config = dict(
    n_layer=9,
    groups_per_token=4,
    norm_eps=1e-06,
)
Below are experts of layer 4 (counted from 0) of a mixture-of-experts language model. Rows are named router (the router's row for the expert), down (a neuron's output weights, with its number) and show model dimensions 0-191. Each number is 128 + 32 x the weight over its row's rms, rounded and kept within 0 to 255. Numbers have three digits each.
After each expert's rows: a language model's description of what the expert responds to. This comes from a sample of Wikipedia text that the model never trained on.

# expert 63
router:127101152099125211157109159160144195092155124163097198150149104169149170119119099159150068137124139135087107151127144117060158124147099122175081134188064093189153096111163123116093149120115149097142105106117168097139190181117172096100153177094125117141131198165080151138110118178099085103137130061130146118032077143190106142116159146149151156060116149116119091163126175145119146094168165115157099148132165126135119117122133166173158157107121124146138144149090162080109187130116165156154110096189111128159096125120174074152099123100090078148127091151159073138129148144095094148
down1:087188117136109163084160115098096189114155164124084100143075129196065117137115159141177135180114087169148143140121125123144161106126146133136106069111121172156103116098056121108141135141117106155170113074089064165133139119092193192130108155108157068126134220159124146095165123108125149160084138144123099115100136158130146042147185131127194119137124107193168116171123125139119137083134102148138144142078177119149128144110154117157143150109148129179159137112102091117108118160187191090159114143116150149140098114116149135064162093116121072221122124134074194130084159143116146154
down2:115147091108137145063160130081145136105117160089103169108093162194139146102128166166126097103078095054098092115153184078093140150138144161164118131128123123087113155149110164167131120193152106112144146127151117137170130152122111102094153145116149150145067180135164184247161133122123044148153157178070131161138137126107138154147127166158125160141081118156162138137114087170179140097111085202107139121089121116103088121105119117128111169108174141143143143122173146089102123099136141123067081097072177094079133126150123116132162173107193166143146088152195069142089119084135093101
down3:147132109115176101074097127094139082149115146159134091063095186143106108129139112145141141112141093190146104159167124169145095145143125152156120180182112114082173143178166125075138088156089093132104125145153055124148167087123180113111103083135162150158143128076138200113135115040134108150165092134161170087111131123190088151108207171071122102137091079150143107111150139181203080147119096123147107098120147118125096101138158086072082133112117128137111158105149149168155118099131162178096119180134143124109200149148118147136112102094099143189146077193123114152113160154149184088
down4:155163144046139155159131118169155128174127078102124101172153120169134145113159162071058141171107156160149093090089141152152137126132132107120074114113118135114091151043111134160137075144121097124121143108135167124078121091114079169151133131172068137126139066097092123167119118132127134116130141131169186110127161119162153157103168173074168121155187129100139188163134180097146116106084169115136093141113098132168190092132145180082145124116132137176204125112135113176130144084062154109090055084156119134137150162136148147052131152132130164074128101096169150164110076127067157178
down5:174118121145132161121158108055163113126149124063139192149135125202145133123115117131085164182142143092098118128123127139155094159118135065244124147111066083170174144123090104153109153146137110112112100128136084121103140127164191062124148117123123172116101129080101127165101093098188103129135091184076149150173043140122163101122124104073155093082132119145126129166121081117134125121133127126176147101110147118109120088089112147140102089093116131134184158113135202174147088165194168167157104116134134086182140099135168117164034086126091105135143138103076093145134150110157129109
down6:123127079152145184135133164142105160129166142132106108119131103160104165131098130076072126195100149090186118116156109130083184062105119096140109152145083161115151155129179117156124066103142131097130133110108164121141152108089172037139115110132121107133078102152126169161127130108129108139133055141133096110164130095137110168105147096134094125118155186173090115076115121108162157156079238153143114028149141159173126162075130094167129151149107111120196115142116140136113108119111152136150126090109095079101150132151141123143111145090151192200174117178086104194128071094162148180
down7:162073136142084124126134120158130079094089138143080147179155129129187110149149103082101195143166167098109163134144141163096143104131164117082129106157178110160084136089166121145120127118081117101198086152142123118171119128152128126112155147176122133100125118148159088115102135186138101123092161101132108123138186118089117074192133153125082154157149118151096143131172127158092096145170096137236169142130129153182192147143109149218103109121136166086194082108226076141138103117222119135094146135183087090155100118140191117133138139101126097137104131172153137117111159099108123141
down8:090133158171096143151156071070083087142103130098107108123165145111139135131136151096088202121147128110147133117165117128163103182111124100120142107148095140059155057166146140142216117189148157068170103165112116068121131139148165113077096093147126161146056127128169124090093170123152155109156114139131166124159112046179212180104104080048132148114155136164099118131144113125125089140121149103145093101152145082108088139164119182144159160154149132128160139147146190149087125069157173102131119174098147069091109120145114166148165110115164132122181127170108125103126091153186090143
What it handles: Line breaks after sentence-final periods that start new paragraphs or sections in biographies, plus match scores such as 2–1, 1–1.

# expert 57
router:128061148103165176122086150133158159083124109162103162178120079147150161141079139155112075134093142109097118103116183083078184095152111076132106130179075127165164101121167128105111134119136142138124088105097141082089179139116176092094078169092117119153152182181090174136117130155081096118153163105131174107097098136184090163154116140127143178067134141104081090169153174135097108064172161093156096169102160073117146167105149134174165127135115140178166152123113144111088177156057111140168143141139147142164071110148204115158088081105160093148120151166120094134122174158105120117
down0:112086100166101168103091115130182127149135134130148179102110150164163135086116110101069165118110139155158095162122083081172052098149141175101112129151111205145123185101150155128178155162147175118150123128108103134155113090117147120111126126149159177161095101081116116193181086081100122140178063139143082105103155152101120137091118099154101049146051153151068142066149169058143181090163109139188104150090175150114146148155176083165113128153109094093135131177127131123142154104133095140088137138078146087127194093092134130172128113085110156162149129112178174102132093118132149129
down1:068165110150121069129115094133137073123126152168155150103133077132111062130119073124146198176160106098106126086143155083219119110145127175112109163123132140074125100186106104126148064064119079076169120148086094123107132090153172143179093168091142134083156111129149100119162118067074111099103144136133139093167206085159113163156184148096100125100153055130130142095153142125154103154102077137116114084003105130111113105122125144144174088117104127101169090127148092126115083141109142144131105175158139119096089146119131147120101144148087155157116123157127141150131176094116187121
down2:131107107141102112111132058089102104113116086170145187129174171129178127120156163136130155137113172203084088055160147111122108125129199149059141140101124169130110155124167132128101098123119109116147142114147171115113079119146137110122094151090127154122107152166124198095145180150067164165092175177086143120171138159093150147152138108158203101082155149155126121128080055073101100104124083133104167120075090073090122157171139130091120126094099181075104128152113154145102120168179102151166125124112120155098099022139121102115100137149139114131129089172101136117083102172107180075
down3:130103089102167039140130133121149096190217122113152109159178084155189118157147096124144110101191173178194111111112147113120079127095122165126184097123140154117118133102152081047078126160124052100173117144094086146129142075101118078152142110177142172162137098077163078118139088143117120145138133083127146130102114106094155110157156104159085095172176117105078158130156094125117151128201148090132136139130148155103119103128117182138100151074114124087101077148093166106155142136132110055115149104075138091084147106124147143117112170078129187118166081154132079128113123116105111081
down4:116091105085138133147124083149143133154123164109148133145175131150161180087088104122139063111055112133110161083104166181148079149167084114098117141133120105138165100147219091131156142140145067126161054077147094149155135103124168139088108197130157101089143165120144121075134115105216135150120147168113077130168147191125128107079147063145140091088129127146105107134109132109120154129139128095131123173131098197129135078090127153158148122073149101140136145172073105119162127119166130162119101142091128104154148135079163066142179199116173164165086144118128128153122065112181204142
down5:129141128159100103045125107155112130097086130123215145170135089106094141135209117110134111140122125136062125098191095081153114118101141145129142170115145115091128146110088134149108079114207153119085133098109142174131143104089127163125133181079137114062124156093113153164128065105132116167154084148195084132118111072056138113146098154150116177096137107150122161164151106145127113066166171120137186150132137145089108095117088178167137146090128158129184196118169083091098113154166158156115128104073146145138175161103103152110132109085163066159128088089127172129145064116130085176
down6:088127126131157163133133088125146103156092146087084112111081143142134114081158150149150128094140156144089087101096097112136107159189111097147085111082113175030181128184119145181102108171124172072125126118085106109167142097149063077134119096096111158134137149174166127124045131115109099077172146154169112101151092107167096186154151166169127028176116129138110161127162162148153103157115112077124144159096119098165151114147068068054117139123156069093048133121146122170126062155161120142166132139141130104102130113112163086092150129152115129080121127142186114119105142119104138092
down7:125075079165112188136154166162118105156182181144109092132190170105189077148165108098191130165135145097102117150054121090124161085150122106158114110075144128130178075135110139129226156117180136178137135145085123147099107077113130112123125183153092122094168125115153060190106100117133056112168143199127129127140102148137176143131077141048104123106141152112121131128120142078129114065131137153159187092108100199181128117114084091103180181128189106091086074137120137102131173130122157114132139132121128090137145146104104110147125143087112128172143149150142095126104096127148098147
What it handles: Dashes between birth and death dates or name parts, line breaks in tables, and clause words like which, who, had, was.

# expert 19
router:101116130134155170167126120113184137126148121142091135136105094156138166104116112156099076119145092121089120161129137112066223102214115094188116110176100094162142083126171103134090120140126160114108108110114150090105143151123151071078120163135103100149130140145073175104125085147094088108148110095138162128120064101145143149138135147164138183071101117091051081170115156172142148103217139119126094175103129122117097144177207119188128121142165171155159141134077124121128165132105120115173121123183138181167062118150157099120075108108165091140166124151130111147116192201080126152
down1:077141144135167073149103126153213182119082081138158136170114088147096141057147113173164118138151153080105137159072138060108074084169120161132059105076050109138103083193124164100069122157140099139108110125082122129112122118128151128123127133129124137108159094172158135079106096129062176122117131186124109075105109136103099151109147076099122197101131090101077139121101116115147173073086149163165107161155154092132094147175175138096178142135183145128097099154127141098124099166102099105128089105074127168143089121133111144112190174149131166169082149131122122162109143136099096090
down2:153108064190179088142124132141148124133097150129077110074136111146040125115102130064169145143141142175173187124126139072119121138111147118209154136086077162152122104120141120115087096121150148126088118089128155111112129050168131161179158147190113157088136079214047177157110139072151123129127135147100150158180043180096103183142115115102142127104147125121121182135135118153120165091141156125081158134147134123112193134094140135132154199117157164123150195131074161113118146108092163132099118151096132100178107120107145092112120095155132136173161095178100144134103105098115120082
down3:054113051138117163150180137138134160133046115131074091168135140128118125122158149130146157116179100142100108142130131104152189115157131140133189110097135169096127100138126152134099092193174142114106070150080153183149119125202090108128126086139141080146122138104181095155161094152149195106126111118117141141068115145094128046076128119091139081119133080168085148058130145097120134094115154150121162140099194111081109152126135110114124157089189165105101116116080149134180133144154089107138130131165126142131129111198122105123194131126065144150108153071087142093111177177070177147
down4:182097116139163130129159082130196109135098189158110156156132138155191127110082095066156130132170104157128170163117161103226144151104106075072118082140137119131138188173082118116169163130096121190151092141157114115115151065065159048140136190146153121127118138119080128072135149117114111122105082105144118102138105124147135136172058129137149126096169150110144122088156102134100124227073063164157133158174133158178145136121096081117189120107188165118112126141141082105139146155126171139164162099113140130142156106119116163132100136134115170155109149148177114154190163157129153163
down5:121143191099123158129172101103128152090130129157174146153161065114107158132136132191134112082095125120101097089148094067102125103190126160119104125186148129099158110163133123180126092108177172112078105136099140192165155081147152144130096115180127075069118095095178171139113113144126231130127122140166118137165119148098134205086164081142135129143125152144135157144132164122138092120103144151075158140086173146141136129116149091224104192067124121123083066088182176178141150143071133150101139147133130128071176105142176064134152110102124142142120148137163144065129134124131146164
down6:096104087130109084141151084177124173149110153136148066105154125040153088105118094170115104143131119149182134109130178147123126111116115147137117165159172164105125246113097255187097105126110070168147122162031152153122160134130090127141116126153140100109164147129079115157115127163114106119091154148162050133094109141090124134155126149145161164097129089134181117094070142135118102114106138145096145180157136174095151095190158128180115111121126147155166120114111083121140113112150076110134107182082124153169104125141112105127129135085127144144161152156121113162104204140115175168
down7:128175155177116104093080090108118102145055150153163123186140146128108109081148106156119156140079138181076162132182140114092161101084142091113164147113179066100143134141126131154092140098127173165090147131112091140115114121183145094067146129131124125150069050135120201165132095123114133128115170165110167138161151157154127092122154133140166121159061139097147117127084170079169144116090136163152204116153146162117150110068124097118122152076051117096125136125081152106106192117138110118161143180180090045200065093159161129114099120132148133088087172093100133133142157131138107136
down8:157110088087110095153119161118125161101162126169122137117167209140153088122112091144087080148078078119153091144151132136073140145109108166133077097199130144168131134113133075134150095101128152150099142164073140121153115166065119146132092124144165142118131065156137103107168120121112138135086169089159131099162142105141055077141176143116106114060133164114152118175186103113109077079125159167096111161109168138141185166112099148120162200140092143136095185059179108185167090182122108159167141125102092106131201124140142112100082132128132122107093081100115077150170094113128082064
What it handles: Line breaks ending lists or paragraphs before section headings (==, ===), plus sentence openers like It, Although, As.

# expert 40
router:143083134116125199158140139103147146104132094125104158151088127178195152124099113149125064126131099092107109123150153149109224085182068065139101127162095131126174091137169090145095159148125198133155105118139168095145175131109122114152079146126134122122145183134086173125097142129105110118159115065117148153062098129174093125119133185150165170106111159140098086136125168168136153065169145041128127173122150101131129176138116132201165133110120132174146175150097179112089143105066138126165109117162109148131067076121186077165094103128130088167157079166139097157112162138133093126
down0:080121141112095120121115130141156138109185127131092102140120136135104179151084186100096110147119146156131112171069135149126118070163069074113163128123137107050150107131231144125095117150099091114157149167164065147102090098167068084079109134121137055107134173112118133117174121115115135058135112120113153108071175146074141155133128150122102101078119077075137153164150128147152094156137076127100121172059123108146111102068142132096131127062113112092089146141110137130177090189117139122097165173132175232156152100142141091138154083131137114084144132112153094111178132125165132167
down1:169146117108103134190102130133115183158193149145159101147157072060126099052131083139184168133142174149123108118168134076124131173125171152126121112100145146125165182102130150130121174124236167118170130093170090092126120122145116128196111123095099164154132150160080140131104128090145180183141031182096076097113085125123166119085098159096096134096103142148086113147152099156131140125122124106086116124146092142162116150206080133136086100151109097157102121057168116087112132103094139188140116110102191085157122127114104107111158118155099101090149147080121137102117084134105125184
down2:170109108177088133103175124141143145121142149135117095150116130083113114163140059137106127134055095158148138164121150118189101164150072132139165126090161130128129112099120130128081116156116167133151126117116175113080166116091163139108100129142152145122150194204157113141193116151128150164121154093122133139112162087183142151152142194181106127207161093137141112145114124115128065103111191139074122057105112117182128154174093106120159141079117168081150168087115175091116154071160081177098126089113169105175110177054192150142111061072128076143150101141157093164130126126106169105
down3:159151126099145147141142087123108154123098204139125093121103101176160122123133131105129096069159122173102133134124132164132111137130143160136137100169108137067090144119148156087167124117104160109122119139137088135139132153169122206118109141107195161099198099158075117134072067118142192118102136180078198175061136125078093178098142097129098216092096165092153091101135129029148147104157120100111129150128139174174099137121102186105105114157131127052096169096127169131102115112114158160128132130136210097123123140113113127070083129145122158108082145097093068086137141083124080123
down4:061100149202123123163083142174124138147098151149135180167098112108098141113150129164143145162106101110082077165074099100176164106067115146141128144172138117123114145169176158141115086199105150136108155172139150113122111177106106197156150090118140127102123138151138128151106095103116159182133133178167180158049144148113121137118091187102153119217137142105111085132184116124145162089127169167170125071196153149113131175161102162214096149150066146150150093103173135098083142120129098169096152140102104118164138125125124142188172140167149130135094121151049131090135158099146153102
down5:151077076156123121133161142107081124152161169168159174160129069118101113092170175147137122093120134118164137149123149137179118116071175145143083164108119119122098184154123076086168151128126147160135152073130163135141128162117138167150132126129155115083149093123157132149176172142116144140172162138058101175148069081162186116093118128127132087184132172142077171081101147155126136172133176105100217124132069116126130131133079103072086185089159167114151084209172116165143075127121143115123151169165159141128101160122155150060167062145166108159154190139157146114141089103108100115
down6:106142157191135095139166075117050143187126090156143177125145183207116134107145079036143088106145131139146114154075137131120149135151116168086097137154121099085148134106141095155146147140182158130151129139115110077131087123127155158137147110104087202120069202108098130136112153054119093136094111132124128156143120103098148152102130121088126158104155120075075090118156150102161104145180164112136141103106140112104121103148162189101081084168160053163144062133113077187158221138152137133175149110125048173156137156126139139178085130117126104132159106154115144126139133146150170113
down7:171120162113124104111152131108128147112101160198153181143143152099102190168108168115167160089141130170121174098091122115078145132139164107156140136093147173073164132114092124108086148125121099106138096073120113128156209126161167096140129086185138083123145105179112094140142163164089119061129106157114116133118092134092150181094136144117166099097099120116082092112142117159119187189085201062178103140139114092155100129154120143121108162181192120151123095133169147165158204113190142073113123128122119166089117116108147147059185155136133091122180045116101145107109167106186152144
What it handles: Periods ending abbreviations like D.C. and Co., plus place-name tokens such as Washington, New York, Pennsylvania.

# expert 2
router:116071092141159180138120158125192175106129108178088165139142125150196150130089136160125082109126137138093110142152172131090179112171069107171058164141101128194197079097138112140068155142134151131140101110114144111133183151093172094091107177130101132154169172176104178107085113193082071089159163073122161106091089131171130162145147150184149159065090143111085095189137156156148137106177156126176063128124143100138089187153120143154164140109142151150166109121099137118136166129108132151157145116163118166137076069128184111146097121116132093150140094156149088160125165148097132129
down2:135116131126161106076119060105130075125211092110132123137144140157142127091139136168113132143135106116125124130116176132166085069153135143109082124018170153108094143120068164106113090106127117123122115111141082115142095104105138154198121088135131204150148097182105166108153106114141145101124097163108127132162095113183172113152126110160058105116123101097100154138134126158086082095168128118200129140081132158154100096153071091073043106116107150085080151124094188144154155131070105092158085030067162067115159126141105151162073154142132127130131135161126124126093121148134148110
down3:050150103096116106111132120082102153146116107063126114125084088084180118086115096158122113144135148151150132165106120152179138103110137204080136197113113121142120103088155094160106105126130111044193103186151177139126154148146131164101106162146142118119137165133168132209100145111116077128127142073110117106090155196103106184094112109150087162055141120168164081194061173140152120128116177155065068124142128138181139140162150109180149107135120130069103146143089198083102152124139135126123109148088112109105176133123140129136150112088110155156120140052100142162091128174141106133
down4:157109114146128098165117139106154137093190204101140180178157128063102143133099116112152106099165090130123148120143075133127177203103144148072116137101127152138139116102140157123146098105141087101110122147088098113118161103136178137128153136115234162145119120170143114108110107097125134092103146123122128122137127124082060064153148119146172113134190072155131146116106132175109136101053115164096074085137149109150129100171164125088151198130141169123177177122192162157086184149117139107216113160191111155109115085082068124150128147112107169077117133155127155184163114151069101144
down5:073172112167148143125086176123087107125091119181087085140141153137145145120119102148169182150088157181156152156158032092110165126099199134107148114119121172120152148146136155079173137178153169136091057117171152078100162172101140141186115085157133139121146084148131165125183110117097185089113086136204143127159149118123118084142131098118185147089161156104084159119072149149126191153153163140094121102198137066121091140137162129124136112122147167156109096115140167146159092142146136138143128161134141113124087164136092066102206200121104070144149130105139145089158144096116168138
down6:178084168099081126141195141211111134206151042108160084167099094121133170100137150119123139137144116075144165191102104108159116119128105128124131164143130186128129128089139090155120083105118174107095148129145141108134138099117119162104167112193138066138123193145158159122091191165141114066149071109149088106095149132095096168117154109172111094115121099113151150116084157110127108129100141091109103154162140108141104126136149111157103154174098130155125061143110187176086126129127132105128142072159113084132169135184139131194176202200098149142159120099172085125162171176171122148
down7:078113198120042145142108085092082154124098161126117168106148128098128203138174165140192129204118169121118137144078112119084143149166120120112183106140186163134155140162151193136131147128111134133154126129134148137091145123107111133151159123150141072138183161037138143138124178142133142141079117128138130123122067177133171112095143082174136115157134123097188121136137126088193169145143119072131116151146060139163096099079095170107147190154119086122107136174163128140131120107096107181175102080089069162169094173164067116114133163097089146119111125101085159170088132083149124113
down8:163186120111149108087096200134164175126103196085174166136108132108104173165148135128169137146115105095147132107136101149128137170167084163156115126119133139129139061146158143183097197143118102138179173159166118144132149110083098186140133210127123171142100075174117165154162120150118158128140107122112071143153105200138130150120162124163089173141112110082135123090132091087124119185165152166114131178163138137082116088064120120193139137124077088141146101102144110136092107114127180125145166139179123171107106113158166108101148164127158143112142044150123152136156104213133083214
down9:232116141105141121246132119039097127086145130090107112148133102108139120158099124157139147163168172092143129141135155118154122099120146209121083158075110112158161136115173143140121181133122042129108138175119107113101121146090139092114123119128179148097203132108135160145072196157105127175084153137117163129181171125100139108150090095118122130153077154111127146132078113163130134094165161152149139155184136118118094130111168164125069194154130137193144144133148118057124131128157159134171104151044091149068136113106144141135114132108113103087139109135128090111086167095150180118
What it handles: Periods, commas, line breaks and list hyphens that close a clause or list item, plus word-initial o in quoted words and numbered-list digits like 7.

# expert 18
router:144084130133168167157116120102121151095161114155051144156159110148183154114085103159129097110138116114116139160108130131063162113184106123163094160197107137170166107088149138138102124120137130130141110102118169069140162156082171087111122154132128093138182182178068148122095098141094090092174154046096176119071081163179141163135157171163144170085152116105098101158155152133126114114205162107179116154134173084132120166163149121171171091158145137181136163142089151120152158148120130129136171096159112134154074098114191126169118081093089088173158108175164104172134179141091078142
down0:163124157138164150150157124153093138155224085165122102118126144085139103094125151139111165168135114096165111123081138153157142140144137130098201060148144112148134118202096085154119125092092088153184106066122083133144145099184193146157111128159076114139087084117150076146137083127115094093173195117122088161136107105116112162072102052143194136118145175179111161104114105137121149169199079105129137141112100150165153089144165206098087123141141135096151054145113086087150117129146133130113086161166147138149085100143156175103151130120098124120099150147138109128205109151089085108
down1:132100137147088113116133148163168124132137075170114112136085101153083169126104151151082200151114128139145165096082137109125155148128097099097126193115100093124134109141151182131124160122085082189094136163096120136139112144170110111142132099164177143084131114136077151141146105135112096179088183115167168136078163098075121096160100195167159110125109139095144135081089100101108162166108137101089144069138131118134170047124100114160139170140055126162112071136152064134135093201138155132151111076182086101116220140149095151075183117130123116073134162125054127183126153097122136156
down2:098105107151151071175121141142103170108101094113123120164114143111088108145073107146225180117166085113173123184101175116128121151116207154146066153102122180136115154036095124124100161174180135144146141127156175148136146113141129095073098191116188043088186167114180164135106130099111096114166123082096184123120086099086157111136119159127124178186120091099152165124114117157162060086100156081098064136095099096138096129136114135136175113161142158156151110149072135125159148153129122103113140147163153110165106147154129142125166098186120097167128134119147145131171146160162129159
down3:074072118087141132065133104091129126132112139175107151145160143102141134097147100153159123132148173062164183089154139121071043110075137171074117169089137100037122089107088189164127104107144165133092113133158148128162112169151156152143105106208150143132121202143116132144118154125142138149117132074122071102115061100122095126098079180056144151148220100124112126098103117181130158097050141113173087103112145158059106148169122170113117108140127130083129092126149187127139149124127140110128140153113140174072120175090151172125160123110158156161128156152137132116099099123126135106
down4:106131104139112109108103124158100119074121162106143142126086129124092088148135153091117173118124147170188139099095166124168166145091169179172145147120138103177161090139100181099075106110117018149117191175057124127081106112133184125107097175178153107092172142126091127119080107161138097128116163058168150078135131133150090138106123140102095150090154110089146102182170147149026126174113146116090188140151130124181144098096152189083190168126137135150112109100098134085159147090123184144134090086155127144138134106155121141127151143133127110151067175147154088145193113149112134103
down5:073106153139109132120125174125104148105119119166140123116152111121075107104189111120109097137076122079158133142095110176175165177157098137158149101142120101111104167098099110096128126139113105181082187113159129139124090179143084226118153143120118152072108152163125101201151126153196138142162165132138104151109134096087167111097168175124195112193128120082108120113128159130085042133092113186181174120159198115091102160117100156218122125149165168107140145166140155117112142146105107128085184096107084130200117142193111107151086131117112107149134158121082091098116118158132145081
down6:134069110188134120152154154101221145151131175095122132142147161096091114097162170151103176089160086170126123096127158167120108160151076102119122121147095073092088114168154129172113093130046101137162183155110134138131160130155134136117115112139110137170140102105128098117113119086133137142090134167110129148129102121124095156128191172100143115128060066108119087144183144088119075147113091084154101180083071107160140153074167080086172111067103126145083146085133090113069093161097148153119134157092160141108106139184152108178153129129064190119150104060086051112133107133099134125
down7:105205129103124099103068169139163148136165113166111170143141173136141123151112168115149145090062116070129141069062173092126102166122158126102130170105103085152150166127135181098150134095130110071141136103102114154127123094136125115142127122092107131128073125144159082129141107146098163117088199103146125133199143102154147171133055123096100199161150164162106151156137122162179091167105164104082152138127198118070140124133111113063196102129097090077165113139167095113150108153154119176175196090200099091090083130074083177130104115112117141149125112132078145159130167152141114121
What it handles: Nouns of duration or period such as days, year, month, century, career, season, often after numbers ("ten days", "One month").

# expert 43
router:166089127099182160151136083145158189102124115122105117141084125195109171141142143170149070131091138107077144122116169141123190086142100085142129127157114143198160101059117116137087103156097119134180126081146131094142177151108096078115103158144102089119189178146110170115107085131076125128144104104151162094103080076167097175158174142167125195099151148109134121148120100187110111105168172091185141170117121134129127124150099138181180123148113183148167141139084131104057170120091154168132144129131130126170104131126169093168073081147166092170142072179122114184107159136099067140
down0:099113153127138157134126120159068148086173149087126103083092126164100103104170156133148141081063165133119068121129065106066123161171141096136112127163110183081083114137095154176180130206158171132178120102165163180178123164114126144125103188140156116181136163096172160143165110093131095162079171092181112166115132101049141102091089154107147123139161162149147133144110144069137123124133151124144119185194083142110096117098151187165084200066133147144111110099075122101096147117114131105120146154166073167168125173110122123115110130089173086136104149102125152088115161158160121147
down1:168149109137093154078147097165138081136187067111078083098082128102211103175088172091169179163148140167174155100139138070081130093136213124087137170101105126120175080102127146132094127014126130178118194167124143127092095146121077169115191123138103166133123165206154128110127121149108070115067152128073156103191108105121136166145127168112104124098127131126116152128185146157135132088077140137143184155145046167090106115130073116125111139113163134141158105129149134150151128105130090119106133116136150117107164132136146125121070144140154096131143104112145132152084129090099137132
down2:121075129117139115154134061161142145155072087132137089090153149151113117119109122096154123137128140096116132137127143119166097159171174145108125167055153101144111070147131159137114116048120118121117161150116139097184120163172169102187118126102148139107138167106170127119122096119135104148115125026126114094090114197090143112096103164086126112158135086093140100132105124120109088092078164050173092164134148067145107106101059130168125108165173156131143106163172186137086146127159153169149150109126109117158119091068208168079161158157185088148121165097150107136048118149111061100
down3:180137142108188105109107102122167159135089126160131184129145155176153113102090183118103150117181146140099118115174121113072087170137095113164131116091134112148185115137130171109117123141179102087116132082073163142108124103118121164105148113142128091141131097096101147128133156134201168173112110141080149076134131103154132113116151053120131132126085057158167072112116094141174069091134185150107165102157153135091085133151109094104124105140110125114089156148131115118089184136102078108190085181144142143200105153176130070102054146120192181095092152144137083203068080143091122124
down4:114117122106124106128081155110178115085123099112119088097128070138165114100182171148068122115130121132196137118069132088120078179172107128172167120132146111096182146152137151097120115105099168092116129109142152146138071133128116194086126122130075095158121130054225126116098146160148146123170097098146140058102125140130194118114126081097130142155075063162087147124131086107172066117094114147193108126161158109103125164141131125062118170121154100158128116176121138155103120189060157167128096165122061176144043123105131112116115092095146178139147094158115113154104173109136136088
down5:095125173110110127073125165115135199061030164101068150113126101148102152058126108100100124090115173186134172140090111116102071100139144087141114086169142151090111110135169096129125062124152109079180112095144079138104144118131048112121145065138158165121102122136122186122141139130101130131127152100132141122143156099084079136145100158153080130107156119148158122090148110106131099090142150172125111091196145139133163168114141117156090123068172120121069143122139106104156104118102166082114076140046117158099094155093120206109161090172115155065101142111154163123124150150194170124
down6:041088165075110093126138126157113141137117214106111114091177127106183134100184103146099095133134126151160127139106122130121082115105070060133090108164139146136200127139162125099167080154127096134099123110119171140127133159110147114157172070154142158156120127177164148151105105173107166078079117138124139143091074213145133096158073141103123107100074149093135149101123122099148221111132095129124111083162118120152141129138077154108085162093080077167087123170161084113122119109086105166158149137145134105090064151167081086129128136131183134107106114098062159122126171119137188186
down7:133109140211115126091103127138160139127106124114149128039169146111137200117127142099083171180136096163154116146156176125178160085138097073139132156108174137174151138086115110098077180120103113132119114073136157094199118080143146106092151198136112180154102091122174126132120142144155203090176153164071160171120174133121096153098158141162135167089045100134124137169125139089147205166102088190155137138106133126142092135131128089160081134097123108152093130125144138143153147186092135126107165173108154139129095148110079131156113077099121067100123124088079119102135074071111119103
What it handles: Middle or final word pieces inside names and rare words, such as Cor-se, Ag-der, al-der-man, Cos-enza.

# expert 51
router:146071099131143193150127069182146148099120132166120160139143133160147162075116093126097088112088122113141125176150150161103186126153137076203088138142110090124131070136189160118083132121095125142140082118119149083143175156092126087125140141078113106141166193172118167110135109106098083111193149089098198152115099158180141139132157197124179178097127151145079103196163157201076083087155137102187115140089146111124111151130091142191147149135114141162150158105111143078075162127110142164130122134130125144152118094147160112165074100120125091186120096192131140172137175142096108132
down0:115089130138142126156174046183133029120137086101122094093162190181127167150132130076111108152095151085110096131103164129107153189114111143131154126121128105129166138140086117100139130130079158132107113111140169126114092104212131103178143133162139162111126115105091103123077121136131106169095129084115129109091206138092091132061193137115096111214110119135131114146122089097110168170165091178094152201188125149133142063124079070141165160123127156139117122158165107142158147109125193148127106155134103091093194163165096125142137150112124126150103085185106125089115165105087077113
down1:077111070120118117125159139176127139120123169140136172157138127162082101172122123189132136075062101150145057100128160170137155114180181162152117124168114157133165126130179121125102167079102110144099109106149145110106106120089166142122156105153146094085165070124106116113132112089209104117162144133117132088121114084161155168116120156117141195158156124102068120171144112128131153142171166150133158053142173050124140131180140124151158151105183114144158173145122177136092055060162111135114113165120169115133088102090150151114173120174165074158094105162118140146127231075135173125
down2:142187138165114101089086183160133157133094070129153113182124109066133139074142129149068095172137164133136154077105216081158084122136136109112137159198076184067091123074144108159184125130083123088143186141168093194170147117136127165189127099128101138143087160166162136153143131056131148104122136109179096169146186115121138105106142111094132192090108137091104124174159139089156098116089096114166115053159113086130139140166169149138113099175120205114184145107133134120114121140172115091123148054133139111125141081142088139135154125125136102130126104126088115119120072142123126158
down3:092198182108120118133083131096116119098097156103136134124100087050104114162115108115109152132153110085142140164120058129147107135079097155114114130073130179140112118143136157066038170176094142106112140089176142110139122109105108151108155157165163090156095089153114121125096150172054154098205086137156080174096147129096087070146128115069148222103109133106111126133151127190060158139153163148128075136146137074122109087073124178142170129136106101152086101119066168149075113089112115181143157144087140150151143089123149140135154120119140169153130127110117182138138189136112132168
down4:142138110128088028105119119147103093081073160091092142101132130139145111057094131073123189132133100081131180119159124126156136086116155057092141114088107182128146166137136172127125116106112175149136122121092091083081109160110156196100132129185176120127181091160104114110149124161146140093114153063199157079124149157162147083160162124110103153138122128140117128112101105132131187134119123121155115120109119173173136134140091133101126132152090124145198068124101124107140097096199118101193135048107113184091138155102127131120112177181150142097081167180146134155090118161095097210
down5:161174162095120150102164122111113164109178081161129165179172130069089129122147156094100141176083114186092128131089152112134077165099106149133125106137168115202133108112090111162130171089123148097156153122110168072120152107105146081089078169142076132104104178103099124147120156135105091140116109134140159150155154051131107125101096161163140193096157112114118160164092113116145135127105107155088163168020185160083145136110148051118128114143083170137106096160167180066135139127101072160143117101139125111146141145122158200140084158117140145077111097104124200142172153142087174107
down6:126142122131116113077111077122035111114090123177115133080123182179154109101117151093162170182114163145152151140087119149138155096113175121081127124124146112093119071163173147071128115127148133104129149173221173169120166117154150168134125104130140145192134136117131203183134169110213165130113150103141084119133139124138139101085164128148161142096110111085111116146187188155158118153115126145192143185130075107154124115166170119181132171099100181118146200135181116076186110141167132142060162145083124112127158102179157129139162157153160111117104148145126113169081121181132130104
down7:104117142050103088130111150103167107180107120117126116097136118182124063104149119203067060107143146143187067101113135125168172156123072140142125100137122173171126163124109108147160127180066130156109115136188146168138105113107117140159122104139104119129169079152091160123148137206119117106110181128089091115164122104122117150187152093070111109173064132073095175173148113111149105121152149060072154144145131107200146157176173103103168107132136093093095169126102130119141134143086110145168096164132120078061116146138156155081100162124123125143189142132142092077071129085106139095
What it handles: Second words of place and polity names and infobox fields, such as East in Dutch East Indies, Empire, States, Caribbean Sea, Soviet.